Experts of a small language model: 6 picks a token, 411M tokens.
Below are experts of layer 13 (counted from 0) of a mixture-of-experts language model. Rows are named router (the router's row for the expert), up (a neuron's input weights, with its number), down (a neuron's output weights, with its number) and show model dimensions 40-79. Each number is 128 + 32 x the weight over its row's rms, rounded and kept within 0 to 255. Numbers have three digits each.
After each expert's rows: "comes after" lists some tokens at least twice as common just before its tokens as in all text. This comes from a sample of Wikipedia text that the model never trained on. Tokens count by the router's weight.

# expert 2
router:185163116150097161106165130075138068135117120138132119164121167160218170134181132109114126093157143158182097106160052107
up0:165127141159145112167160122117131064140156118058102074137118185135109157115115129096122085123146207091141096121185165090
down0:074125099109141132142138174114116162138092116108076127155175065155125060132141116196141150108125062182145118154085157146
up1:128069145090138159090139171148022134143156140148113206183156159137136139140130128148084091111098137133104139084126050145
down1:139160143081133144092089119148064147161153157100071110122165146137166118154131122106081123081160089150062197140175139172
up2:150170068112105107160080139150165146133067118115113089184139113085165086161079097119133147143132111095158122156147087091
down2:121099141169123155178108177141128129147137121178144173119087126126155138088180143102106133134192210097148161103123104117
up3:142144133110138184141153124105143159132135096140159131099095181128207098116159125106114103146112089158125186117149161072
down3:127159092070052112075108130167092120140114130101095105156109157096213113147102151180158128138120112074089152090123073168
up4:114114091102113121158121118144110168129171097116167172092136151120133133108110101120086094172120097126141118157089111142
down4:117121142135047128137142094161185140190135112201145136104061069077093150099126128101168087134135122125119109104166175140
up5:180169127101145120152127128084139149176112172108195139134153146122057141139110126108129195178079092114125101045114142121
down5:128164088153099129041136122164139119139109195138144135087106089121143155178165186159125149087128133130133129115137090184
comes after: "\n", ")", "er", " University", "son", " by"

# expert 61
router:138150072142096165127089097128105116115110119113111142126085166165132116094107122106173143138138137153107115102123160086
up0:115175079130172150143130126153131113118091125118165093136194138162125100115125167099066096141182129147122084094128085144
down0:109088158159150098136117156122092151114139063125067064152095167115092138124105141078126134074114114150122151158109090123
up1:158137111109132148140170079123104169138074067112106102182112154114152190083157129112113162196125163112076134108081112119
down1:169207133172089108159188083133132081150124110145103188127109192101136119120150133134110133136088144133068087101048089212
up2:147093178097090123068128098100110161131073143124145139128097124116149122108120091115116128091140139125165104109071138143
down2:101148139053119105143080125142131096125089128134174139125121114114116163095096183116128140118189138199108160114080113111
up3:179135174083082175140192133153102095105126176135167096161115125176137109116078110079062150088165134096099138126167099087
down3:090128168118156117156046095117128179092105126132072140131170158135093159125129159145130178132175138126123078173185183135
up4:138131118072129101099139040170174112194135140164077129137141082172142132109124125164146139187136193200149183156132152073
down4:112145104075127069084073066173106108143108154116131098089060106170159147148103151185113106150175123137093159143052106113
up5:181151097146106062108106134101107190042163085069120181156086190079159115099103104066170136109100120072135157079179145109
down5:169150102078124090203098176127128133166098156128159084085087119199190138137154119126114162117145120233147175179119150189
comes after: " the", " |", " to", " and", " a", "ing"

# expert 45
router:146123106136138116120113105082084074123057115136112165142082095114154084076179153095166136173130148148132071109162162098
up0:106132166138155146110126104138113120108111185193106122131121123074108056178168109047104134145111130094154117126137099114
down0:103139192116103145160070094131191112170128099103111149122161142151158145157176167151189119128088131094123139122125119137
up1:141163117135020135097108143090090179152101076106163157093044150084127121168060157138139096097140124136114147132184100142
down1:123118111133142106136143087069155147142176149126102120111010195101149119107109125143100049078161105116125136130053088125
up2:142158124139128111091145161075148149202101125106106149081153083155129128136144146082125247134175100111132117137110127156
down2:117117100186077148104041111153137121078142149114150076112140098159114139101159117125100112148161115161129133059140136084
up3:119156124119150150135141083173116161103119137178111157066143096174087103120075109153162172113170147098113113079131145146
down3:133072131117161154141075093141129166113063167086117096172130108120153128134134133165128151155129123206143171115117104178
up4:107145161115158089102129101107163083122107108146128142139071153121128083087124170162188111143102105134169083095184154126
down4:104155145089108143165175151071074139115133135097125090128164107187076143153118133101145140070099198170123172082132130127
up5:112154131096046173092137168134133103097103149090174123095085142107100134041153174145115094151118099126074065111117102127
down5:124113167078122096148166121090157116096192161113156129136103100140147115149174119168092156155151060193098130078132116123
comes after: " con", " ", " in", " c", " a", " Con"

# expert 44
router:101159123126125143102074106064122072118100076150097094134133167138103133068076085145146091109154131103186148074117093143
up0:142124093113136091134124169109104089101132101156151078181145138159192137132157141168078099113109106152173148144175128140
down0:178075127140101117144077147132111172176129140120126108140097147123100103135101149168192124110126118123147141151135144132
up1:166115140150090098143105138175124102105077121152070110132103126158102099126106111121143122118080169179149154084136095132
down1:129152162121113144173106129101183049086120134115132159065160112111111138117150191115102087091071116150135108149052139112
up2:138152125072154129105129142108108120091082085186069186097072136093130102091082118187143173123126121175131103082103123078
down2:132097200099107162166105118148096149098191140097098121089153137156148069086124100108197121170174093106112154138148143125
up3:150132084136122130121115156108123072092154085109166175067103106061173105083171143136160099164089109107143085099100148164
down3:110072139071087136174226131133143150133077144117126154097086171159129184161108142094178132095041089159128181143137136095
up4:134123143175112079161047119156162120103117099067109121157093128150126130109089119103096160146112136167086123109129120107
down4:102115171090135098167175108112141147150213112182180153116105171063125183151119122128115148148181130160089094081134102137
up5:108162086139186040121138130072169152048154147139143148119126130097079198099142125137095162122146109142191080064104157072
down5:109156126119100105124170128155160082120113123111109099157101174065081100137147095079172158116156084116136196122120156161
comes after: "\n", "==", "-", " S", " a", " P"

# expert 23
router:119130098147097106111105123077105149170081135113104176158154111135158111094149087145118157143114117105176082070188113097
up0:099138139093120102044114138162137129128087127154115138155199106125198136149092129140110140071036131130136112166165128107
down0:175154125156124126128149142071090128152136058111113132168125133117103087106039105160095116156179204170116102165079111156
up1:057167083113192138105122117093093148135150102170174189109166167156122129171110134171143144180086094129141157111157106086
down1:123088128146095106139150085178080103092153082144117112108119137110081093168079101063162153151086162164137101104087178144
up2:160150167160145094094107152082133147138149119130095073119146148147128138112082134193113102092109096108208145211117138100
down2:131161161128154075164139125118093175118151093108115111124156108175094120131116205116160159122187147110153114182062081115
up3:110138066152181132091063194142130122097103176185153133103179147125083184106170161127134155123119175119102154103109139109
down3:186086128064171168165132156082099153077211148139198137145145121109112117154118134104168082151097122155111159101186143162
up4:153072107134169131167185115179104122103071149156122140138108155177089137160145139133104141151094059121162152121172122163
down4:139181053162084131106119119130111107150131095132094150144107215143176129166135050171129176107106141122108116050078119157
up5:167105111157066135066053065163117127063120102156143106126177118109137109090111070108138086110112131047179110143151196090
down5:117137101037095112197125107105151105171091083140139126155135122116203138124098164150131145115092109163146117098113147181
comes after: " ", " \"", "-", " and", " a", " de"

# expert 78
router:138100129122134111139133156093115108163133115094054167113129165097133156056143113114117115119117141093126161064108136095
up0:120169140143113136122102115091142132112118064132145135101119094149114163074082087110139080153147179108115175151070125172
down0:205022081142145103127134165141125118146138192144107102065117203138185086117148159106160191123163116108151082164101139103
up1:126095086119157164095132149135125107105097118150121115134139088127178119130100151188201140153144067133153148110138118173
down1:168141081109128116122155069029109166155195124128103162132121135166114137119123090177121155128176115096163175192139148151
up2:172122169088136101131137177165146136156141124080027127149165160169165093184116126095178177084154095113162085079141128138
down2:103076143159130069161154133163159222158156087106165108102185119118131109155137073167106121148165117186097163068060132125
up3:142120094094139093117153055084158137127115138167114128112126119057107066055162153155121130164160120176132122151196102058
down3:148106099093146121129107089155106117139164161118151132083101148142124106070077167099165128083122095136123103139128162158
up4:159115149159081056126205108128167171143124148147140155081118145142116112128091131148124079172126170142134137107111104172
down4:133145106094095115128128125119087125118196134152144036131103147118166121107169134108133196144156055126142142137126130110
up5:127151174097094075125074153147123094134119087157142115104102198074183104153132116128105095110118113136168115112057149073
down5:129142170150162197192098104090112102129143060167194109137163125111132124090124140144130128149136158104129093155150158098
comes after: " the", " ", "-", " of", " and", "|"

# expert 72
router:132124133108168111109129105109091086154152130152127168129112182059201138107117098176138127130144138167146104099142155094
up0:135028118158173128095083138143091077122093121143095091116099138160153133090104135139116110058140106079125089130159179102
down0:142148158120138068164132197144111124153137194103121130127101089124088144111101145144107166089139104128146144134150108137
up1:098131165156225140101120205138121161166124149129062160108156089127185097135132064103186123125137118144119139137119189119
down1:134169141076208186127159211169160104170137128144098148131090075107148098106104128099137200112140118162124074098085165127
up2:188143148173124119149120059135120098175100132120161131126146142131133088087129159132038164195187117108155097142194108084
down2:120118148081165124147174109078178020093159087122187115124147146157101117162146119114086125152163094138140172174119120112
up3:092161105115146162131127109123111131199150132171144137132089088115199172141145092117090119132119105123108118136112106143
down3:103097116048095074181122096156144135109105113111106167147149036133132109113123149183111122131083113083075126113091153161
up4:171094087103148195130157151146130152178100105149151152101093149111153105111157138097071130104143163146119119096104180078
down4:068149093196102158089203131093139141102149118106103103110132086084137143063134153153151126120121150116108079145153164054
up5:183118133084144133143184115179083077120168115139174131104086126160097100069152139125197104143115205108126183100151138108
down5:099093132129127124211171166135102133178140118123154105081124201150151114108134165086161113099178118122124093146146172202
comes after: " |", ".", "\n", ")", "==", "==="

# expert 4
router:189121104143113166108149170121041119143136171091149178162133114186150127120160112130152127103172137103141128109155160140
up0:156164097139162075132095158100099105144114136137134153090113147114071149169089115052155140108044139125164085139170106181
down0:124088165119141047098158166136123116153105053164087087121133063175155085134151108169144146088094098112089145142111098109
up1:069100106104126133091103106125175124141143101133116139125153159091111110109116190123142184109203170108106085121128121092
down1:155116066144100113130133132121137119116181118120147090110127076090087135098116126125130180066138158107057083160085113161
up2:118136136149091191102126130104178127091124107194150097133139146106153122055096128108157111103142105160098148106105158080
down2:128118150132089141092170085133087117094113024115139120156141142145112132152127108064126127144119166058147124143097098130
up3:080080105131067171156147121066142147154125143119121156133163140116174180141131078172107099171136107147111136147126119117
down3:093151141113133110109106132182129104102160096109151040163133107126170088137136054131102133123114111111150142190119175102
up4:180136138165106171109103139098082094133129100146117141119111122118140121126132115143161055140161088150171137105098065158
down4:111155106111206114117098082071128103125133134079138104079190116164174106138089120170125113160128088164077083111176128110
up5:088139075148101152090156117120111170133136102135162069151094097099091140147173181142166129157113147129152108115142189121
down5:161106089101103118137146099101143125103092134070120112153142159140196139173157196115133074067122095102166146118147129139
comes after: "\n", "'", ")", " 0", " on", "°"

# expert 48
router:188122166150175118090074149135088113093119060120102155151085104169092156086109105123156086081233107188156118133115071062
up0:149111175131150117143101129105054136112105099119126128106082143197086177123119127051125121127132131061121138155138118152
down0:137153082156119139133146173115139097097112158180121170133134112091108139105140121197140139115124126130102115150158145152
up1:145138102114135103126154209160178064130115155128110117084128114079167095171151121110104131155156143147157118106152111119
down1:136042185177153153090209091155096134211128096089114154098129126148100120178093190130144094093158126127122148134139173059
up2:159107097128076126137115111111125091105137134119118134131159171131083170129134094125077138112141107159051099104143095083
down2:096145097153125123129098128089069052093126168155146114124127125111087074134185139120099073079123169107124089118113158107
up3:202109079149085134129166143116210152126105115129051142070109151175133121111098156132158126174134169123135147137175100107
down3:160157179144161147118108138170167127168123061108105110154104170134155088137159116140148113142110173098165106139177069105
up4:165119133157182145150044148114158070085125085145126116134133069117146128147132145113167078158160172128159176120107094174
down4:107150131076208150137102149157151139138179107047091103176106085116124137087163132096092141126065075131083146164131115134
up5:089119063107150087115125089113159067183156122119092124132120132176119136111071128153139117129068094123106138107112197104
down5:119129153155154119124137091213138176129161077116100124123124141168140130131164126106143066121104168132158126143121183114
comes after: " ", " the", "-", " in", "|", " Su"

# expert 39
router:146135116118090106116141142135095151127106165079076124212075127159153130121155104114174072145149127142113083074176132063
up0:154167161056127133165146119119150121113131185033098157160115115149091103076112130193135151109129123166147177182164125113
down0:132111123133166113131156150128186130093176131134101155106139131180156178134097207106089110171125167119110098151123131133
up1:107108137142106130171156154073076147136115139109067150103107145130109180092194112103165125127129105148095139128176061101
down1:148104155134124090182123107135150191126096080124166174137145137095129144123085129114162106094136127107147087129154164110
up2:116107085100117149097133161156124146182122128137087140115099111141169164165149142173000117112122126097111130050131103138
down2:108135166142136132132127139094143170127085081120132126124147068150161140087125117117135146141184136126076093140145115124
up3:102094130092132121135069138130165129069078089147145128147039165112129145177165111145108130095157166096163101127086129080
down3:164118143146109107103184054171124095107069120069066129101114156105178149154171136094130132087135154154169161154129185132
up4:080159124128131154161104083074145118143097125139096123169156147181144092164108118110156127113081095168113097110140091121
down4:137114102133111116129127122171110126088085146115143159089132118092127184146077086098175122136114150134153162122090153141
up5:108144105141119184134147224108100139116104128147123151132080105073144072128101145188107131122160148104083108113144121152
down5:157134123135090188151183123107140163109150111135155105138133132138100106189150168115167083137134112141156114092122085118
comes after: " of", " in", ",", "'", " with", " as"

# expert 22
router:113171139170098098147118153061072129180072145173111159162076118088132141132139107100096116088148164119131079121165121098
up0:136152085153142157104102141117118093104087150136150081128114149100106116101154153046167102114141047087168092158104115138
down0:126205135160185127084099176103131162157083075141110085083137133093068121126128137138137130142068201128163111128187105171
up1:139067122113119137136119145140153150119179184095128135194162136136199157064117141104100166109154109123135051141146104135
down1:091115094117123172117130116149134135119172145124130169114080098112128166090146144111183121177070067113151156126128112091
up2:094154093161126149137149156039140109144100108095110117171095137090061131111165154118142113146139108160140149104146075194
down2:165103172138106096187099098135077144176091161130123176114172087113149143124096116129099125102138160177139150115156132109
up3:085070144124117083101123117139186081168174130144181174156105134096115100125113101135110148087173124177114129131096176059
down3:115105145111188109162128092110135113094113157089103063112142121064084041110129204166077131171144084130136068100183149182
up4:129164181109198141156141135110101171091126126114082118086132113121067115096074136233141100169175208146147100104128123126
down4:174125152178087108136099151177136128133139180131100145109139093151112135182103082165061125115083124129106152092132082131
up5:059173127087096151090175116165167128151140106155164109188121144122123102099104140158091122099139156143126120133094089150
down5:119151110094126135113099190147081087092175108104122075131105112153135138153109188095126087110174117185190105145074179175
comes after: " |", " (", ",", ":", " 1", ";"

# expert 60
router:111182115107128147110085082104123141152150116137114121117149131129167139095138119099135174088099117225151139080158107069
up0:112132117122084109101115134112132179123142127189108115137124137074123155138153146097111161147140204086146128073097173135
down0:143146149112135117111078105086151103108143102111113121046099163079118089101131078071111150121189123084110126103121152138
up1:056088125155144159102085122068109108128213186126145101140128132161113076123162120140097133136174111117078130068144136107
down1:123108149169117115182157170130107094134078126112119155187119160122080121129158140098099096108123161104171125194092187081
up2:126138169178150199142110173083168156131141142168129131106154171150162167136127201162151162176174124126172104089106171082
down2:117161105152158169211111161222082087129143079089120111141152096150137148119098135113121142154143094124064186206099162131
up3:091116153084148146102175037093154181206077089161075130105117135191160140160186129104094091116103166162137086110180127143
down3:102155138156081135109144156130135120077130210128148159153146136126064078134069158101115137124093124156152108146063155102
up4:149152169124116105106079167109124154158150180156106130162199134154085071122206091107171194147192125089155081135126108135
down4:156120134091142144169178151103087137136112113133148142168115085185126086094107154147121129118103099129110096130087134093
up5:177184089152176105070122158208151161082069128109134075156135103145160169118140188141122170070132106129139161081122103132
down5:148093151093121096168140131111109097170123108177171105170126134074130165168137096110152172142127147061085110133065138139
comes after: " the", " a", " |", " and", " his", " The"

# expert 79
router:130126152176108061149105131068065106142112155155084098106146096138158107091093127117159141140147153112133110148149116104
up0:111100156135124152194132141137128082191121145130127119161133098102128167107124117122128192154146127208165135119152071170
down0:057157091075151087153165149073145153101123132121116116116150132131066102131134089123190094185104122109178080119138097160
up1:108167137127088134167119187079073138197145115105185136107092116163109180118115118149204122166126144086145190126146167153
down1:128077104079121104097128157117111102133085161149081151157183148102123138095149172099140176071131162181105119110130092137
up2:178148147126103125121163118119119100106057125078080040154066117114100087117197165111100124123154105117126126117059134078
down2:112138161114125159135145147143101110142115121154074126122128154115133098174154181124068145143142124082146115090122128186
up3:167078133142089104172123071099156106195145101144122124098120128120168128134102115150163076116112179093099137143099121150
down3:093094146117073187125101106090139163148138147081160073145139085149121137110162166159095104119121130157137125113186107122
up4:103169166119047145130079105139116146192105142154126111103116133170155144135123077178141165172168099103122062123089074087
down4:158112106120118119121146143113179114111159184103112102113130092067115160148114199120151118123153151150089135164080145094
up5:169187136200111145131153170146185138133107206099065146119087153150160081125091161141095118115133037148194129151105085109
down5:165177131159181174032113115083137112101120117131114134120115174157152143246142040084085094126138123138097121144135168186
comes after: " |", ";", ":", ",", "|", " ("

# expert 6
router:121087102112149134114130132087119140134060137177127151181105132174138156148111081165135139157103105153169118103170113128
up0:140100176154145103131148126123121189131137115141120118127086204113137124106113101136116094139083110093103117080111139143
down0:173150070132110107100132123157112191206067095058157135153148146126149139161170134167177155156094085090131099155145184126
up1:133135145147088169068180144095131129141140149164103189098128152188083151099121128112087128167107097164135107134117173109
down1:180089122154154201136163123139196110153147129108187092145081140078136099100073147127093108151104103143141118096129144199
up2:135110096090086184147139142095125137191113112146132127129152186059134132145142120137134088149076087069032075145117177063
down2:032153127139124122108078183124075061121116094156106140129144129151105117218132094127156082108146093161116127087124104138
up3:152111083138144155138134149095067186113062117158133112125125105128105117151105083126137145166168164111090129085114154085
down3:123140103105121066176151117124182112114157152114128152174166062174153073127212105094120202117133103178101147113115115148
up4:121199192115169098130148161135092097148160165156117091103127166135110148116125148087062093138107091138169114114067129125
down4:143074148208154135148093074175145131097153132192129175129157187139130163168074077135124110112172119148158115115117188148
up5:106016094139146121139131159107127065123108176154184155140113144108191141148162091097111130179140181114155119120135148137
down5:123170104169094150173151157069083100121128079094143081119099065123173119108138142094116138122160126129115125142123168085
comes after: "s", " ", " was", " S", " as", " is"

# expert 13
router:132130125134141160114090077102109122151100130130123130121128145184163164132165100082144071101159146113141123084134121034
up0:203059097127105121099091078152116122092095122158188143208133156140135114167105130066153096123134099115130118063129135159
down0:132076102110157163158137125150117124166141146130131112184103146079110076132152110134139153061151107124215111088197075183
up1:097043116180177121119129143096094154143120175161128112086128158141140147140135136150139102076116128129084122101152157121
down1:117098107139133130130113151150076098131137153136122151136106110142183093165107158103159107062127047165148095174178111172
up2:137101098136125168180118133098087092143120146134076132117068149140183104157187096090145122143125184143155119125073134167
down2:143082182090064110100164174133122110100117147146133152127106150113126158114088132148094138115113151138139185124124190162
up3:144159140166115085109069149114126127110117106112176148135146120118174204157144116163128097159178136155156204094138154178
down3:119143123143151124115143154156149073130155089066122139059127061107105132062126125090163120148097112167119092134104085142
up4:123130123118141110125137169147082085142147193127085109167134136157093099108173173128219141171125164074144096125052165126
down4:110110122121124155108065110101099112161128199173106136092122184150156106146112097075103142075138038107171112125177168127
up5:130090094137136110180094138135166156158172152132146119136173120174153107129139124148108154100137131117184125140127176104
down5:099121179094124162097153137124133116155165141144113106153138179163184102134171156149139137158063196126107092117156112040
comes after: ",", "ed", " However", "th", "),", "\""

# expert 56
router:215151101124130160095114111156144096177096091187120113155139099159141143147132075115174124144156159136144112114191084160
up0:115103103151150145140085113160223096139200139115153048155164145078097091171148084135165112082146122172079156128114114100
down0:057148084151069145142133132080104181171056106094072149153103113135087111166067151183091099163127104150135164113141062133
up1:141164117133138162101125202145111110140156105148098128129126086129174061159080137129089173183125151166082095115136086107
down1:129072131182151137111174129150137166071135099187153130085153108118060118133151132117135166098128115133135071090137135136
up2:184193125081111097119141080115102126131111125107089109130122168088100070129149127149114149187121127128144144137124114101
down2:122139089095086156129118153149212100164131105126104103092180101142145106143136183122149149124089116120162121099068097154
up3:135130109123076158193062161109112123160107158172112177114128071072126109121128155070102126127107192150095084125114121161
down3:193109142144129167140133097117092168093093129096151180213192074121130138110079134127145128102159061127112124102111164139
up4:166120148098104183140230163118172124149087122107117147149095160110078180135163138147132138116172143153109081105112133122
down4:169139120142108082119081090121095127153173108089162132193137139140104074157116158118177141061124181157165165104099113187
up5:124145062096146189154067119124140121132127174043132087137175112095168139143145124160084134133120108103108156118105146118
down5:135204162082152113148074147108113114090117154125087120166080106086115136059097152142094131144122176182147109155159110119
comes after: "s", "er", "'", "port", "x", "th"

# expert 7
router:168167100145100122137109120156119055168142149146063126118114127169119202138089110192130072113141103141181119106143085136
up0:116115057121121117050132182090069142094131154179108106099138095123152140115146104123116131078181166083133165115096131134
down0:113104122151163145144104134051120110150093156079129119132148116138059115095133201103161093034105065154145067128144143115
up1:125131103146123096174123036127069116114150129130116158125115138190127094110060184139125157112135149190191067154148165110
down1:171124079100134172165185148211161083112106103183124116105104181131159137116138063161116201167078108138136141123159128193
up2:202113118137163155084129152115086150090107112100117159102102160116106079124106119127130133103086079203116111161099148096
down2:137136166143106207109108133126089147125102138137144171112127132125160116174131119189105160174185097140113098162161106130
up3:109158119110097118102106179129096144158135140129069114138123123114123124110158148100135182084180106113117166105120119168
down3:091119188115147134122188170177134146146110132174114140119106156105204128183151115156115143146149112143145165134157121139
up4:149091134126161116053140063155052247122171122113122075098159134138139133062092139135117130064117099130100133131132134167
down4:148177069167134159121149157126149102133072094096130146126072151109099159099121143100163107187153140111154172132128159174
up5:132161117073164126154108116107063111118122158119087126141155069189211114077183094092175139110186066102107102122181125145
down5:086108134146125147147092186105180082168132164125143193109135117144090121155108149152123107139091168176150158166195101099
comes after: " ", "-", " on", " (", " \"", "|"

# expert 12
router:183171100175124166088129106124079098132113146111142148151100136114143145098199148140108138086109116125150135038127156150
up0:110061081106085127136127140136166162126130117076049142135141130146174235087140192083136137110171115113091136131148097112
down0:085131118156072165137110105147148114076190120108217119170107134092150169076127128119123108183122130146099100119112118157
up1:081102128129095120108103059102118171176081158148131081185119171103148131187075126151134132101078091087088099102109143124
down1:144127088124113034140125107126127116190075171169113117100099094143127150151083067184136111139127068183160106094059078166
up2:135088155100107137134190056128137148177089173217082160124144127146096133144138106125129131152121148107135117113138114116
down2:066147126101154113156152114101126152113114058120139130102107161106089103094178153149092120104080070115076203125104074144
up3:114066064133099121125094084146144167198122105154134100107090080134130140147146082143117163106127124089130111060099162107
down3:090130056052154144096084146119120144137119138137111125054158184111086078126107212115128109116166137146202104121159106186
up4:163130160090162159095152112120079112108141146126117146213098189043132121110170093129123134099124092103058158182149173148
down4:131135126076123136132142168070112148083138136094170096093144168152087078115106093122093138069158098143126086178158151087
up5:086147167113151131181143111130147204135096154143078108183111161129119151118169157135128124122224130087140180087087081101
down5:140100125104141087118188065185150134102171155198176178063080137095126152175124163121091129120125080094108163125093076172
comes after: " 0", ")", " 1", "\n", " 2", " 3"

# expert 74
router:129124072131094129145153156134082162172157177166137147201083160135132116104138122090146132145101154143124134155152132140
up0:166119082089122135117115117117070116092158126084149125096073133149049111088116121161113178127127180156147110155133157130
down0:063136119050085155139151108123127147090134112143104103094130090165116134169182184102093161088124165157134156106163128116
up1:124107080168105146185183153111170150104150117104132073162143188135152118154135105134074090116121142109094131138156125154
down1:129148118127152115149173151082158146145160121145107099134106167223120200137126174119125120134103107128181181185105141120
up2:088187084201174091120142132093178107153114128104140157168109111183097175157195078104128133096195168154165119144080131114
down2:172190152167133154188136077089164139192142113111171145115151112122099105183131149134135161148098083128089101105083092145
up3:140152116080124121089117153110098148094144127147108172108080150101105105113143049143152145142165099156149094178128137129
down3:100139164182178143137179195095166122069098136128094119130092078151133128153129188109120138110135130159103174121127119119
up4:143145112097114122075162136111120087155148132142101192155123161155182158082122130077122182140144123110059111104145141125
down4:154084088149116152116137080148118028145178083108123129134145102081152117149157142115133126124097088121130098113109141152
up5:114054087152105172102105122134108127168170177142090169140082119119163110098067104137107084100145152189186102199113162166
down5:120154139115140112139115151132091068134141153073127182160137090108124164142119183111113086146116186150148092135173094096
comes after: "\\", "|", " 19", "-", "20", ":"

# expert 26
router:156155103178131132176134184090052135136095115179117139120119126186183149156134089131160129126169151141129090124199159163
up0:158186113180099096163104148144153112146132140105162163083119151165088168047139125140066159161130091071186113109131084092
down0:167214126139105183133125123153069154129151141113157134161131101095123093156113123151152087160174117079165103136131157104
up1:132112151090155167160073140120071127120138161157040104148125095209106117168127136142133151160178137179152156131137112112
down1:128094170136094118170170122140137104145158153137184103098152150123144131130136158111131183084126172149109114154171163199
up2:159131111104129107161064122147093078120165054129088186151104051108115062107126107138115081146132149173089150134128162106
down2:136079104152102103147132132150136118088170188136134155115097148145143073177164141116111099145166193132146084167101118118
up3:131127182114110193087095129096117144127073160145115135115114182125101092127126057196151071186146141135137082172141104147
down3:145119106128109151123120142114151154207091077137108132153149081146114099166105171113121121172098189149085120173128106077
up4:176148113099125142144126120121122106119126152138109186129072165147121099138166114159081115149118092136118114118195033112
down4:130110131139135132165119119083135129121063142070146088113142123120077103064129115154189133108162095158096120125133138150
up5:111087122092104177106139148116150112131130101177109143112184093093160138086129127165104109166159136158158143121114075154
down5:084118102148107129167125112122154133110106142145151126068124163138165156147145138137169141146105131123191084164116160101
comes after: "ed", "s", "ing", "ation", "ated", "ity"

# expert 11
router:096128087126121114144120084103137151154147110116091229184131111172169168142102147074159111112136115087186132103149118125
up0:088145106091135103092144170117083172077117061142194172072102120069052140139179134148091114096093117175148085158183104095
down0:145114244098142094160174113108158134128125125111138098154111130177146128129098118165131076099188127147089120181090141128
up1:131141160122182139168131176130162113114117137115116160121165184133151169096164148133140109186151153106146190076072154155
down1:131071152196154093152114102096189066137137117106140116102141126136112153123073093146145124095103117093093105123166102153
up2:092154084143130059167090126088152111170113114107128080166155240083142123125131156117109141175156176113134137122110117110
down2:121176145083095092153169135083197141104148107118128101130088106140092196084135106138121144156067116159139086157179112148
up3:068107117106210161146126154118161112133137110166117042090099082135143113060082124089109116095109163125162146151143216142
down3:161142153106149113089111078154135202168122108137117148153111152122175129173116141124064122107143159166100094129123144156
up4:096139106196134136141068173097119133169118088109105118138052111143107151198143160132127167133124124183165151081157123090
down4:122150131118127109130192092127174089023108133113056117077198130100132110126088172134099125126100080155134132133097097160
up5:131097098102135138143052131107106181138094162199064132145086123112099101106165182148098129167144071103103120096114180095
down5:102148124202045166100087068167115099143127121176112074137149134105091179098156092105139113165147132126060110115101073178
comes after: " the", ",", " The", " that", " of", " and"

# expert 0
router:117152084154141123111090121087118131089017124178119101098139194111132128101181116097171161074165140123122168085156122150
up0:197105143067125103181096161135167070122092181116138117137155130127076157188159074104074105127172105110152111135159127058
down0:118183127137156131072113128119118195149174108097165167149132082136163158155149091161123142180154169086080063093170161075
up1:099139111133095127175107124112181192125096121139079123153138163136205164163082135158102139122146150134128163145159158132
down1:108096129116095140133106094174197112098132143157135184088193103104153096192124087131174172103134116112129115089161113186
up2:118143112181129101073141089084055199079071154151127081140137088156121113121147124107129168161094143097228111139149200097
down2:108159102127194124119142136136164068115101142139128121134126164168121121122139084132102163098110076158125150146085120145
up3:150121150171200143119093167106142146156136158099087103069186107112137130173155143108191148146108201148128101109125086077
down3:151119087138109130112171117126147118131151091128176090135108101085156147107168112130124157059146095145135085147146141176
up4:108112102108092093085188150104154127129108092089113142110129095165072139097160106130144154117121134161145140184142145161
down4:094115108087081114093138111114127132112109152102176117126121106129178127119101122099046128071166127119139123136127102116
up5:097095166140130164097144172140135114136156109157147129094135144136140098132120102118181173131105125117156171045099111160
down5:149210139134121109182156126115077122138079071122095142134090167092120094131165124130127157151170176112091188118145116152
comes after: " |", " the", ",", ";", "|", ":"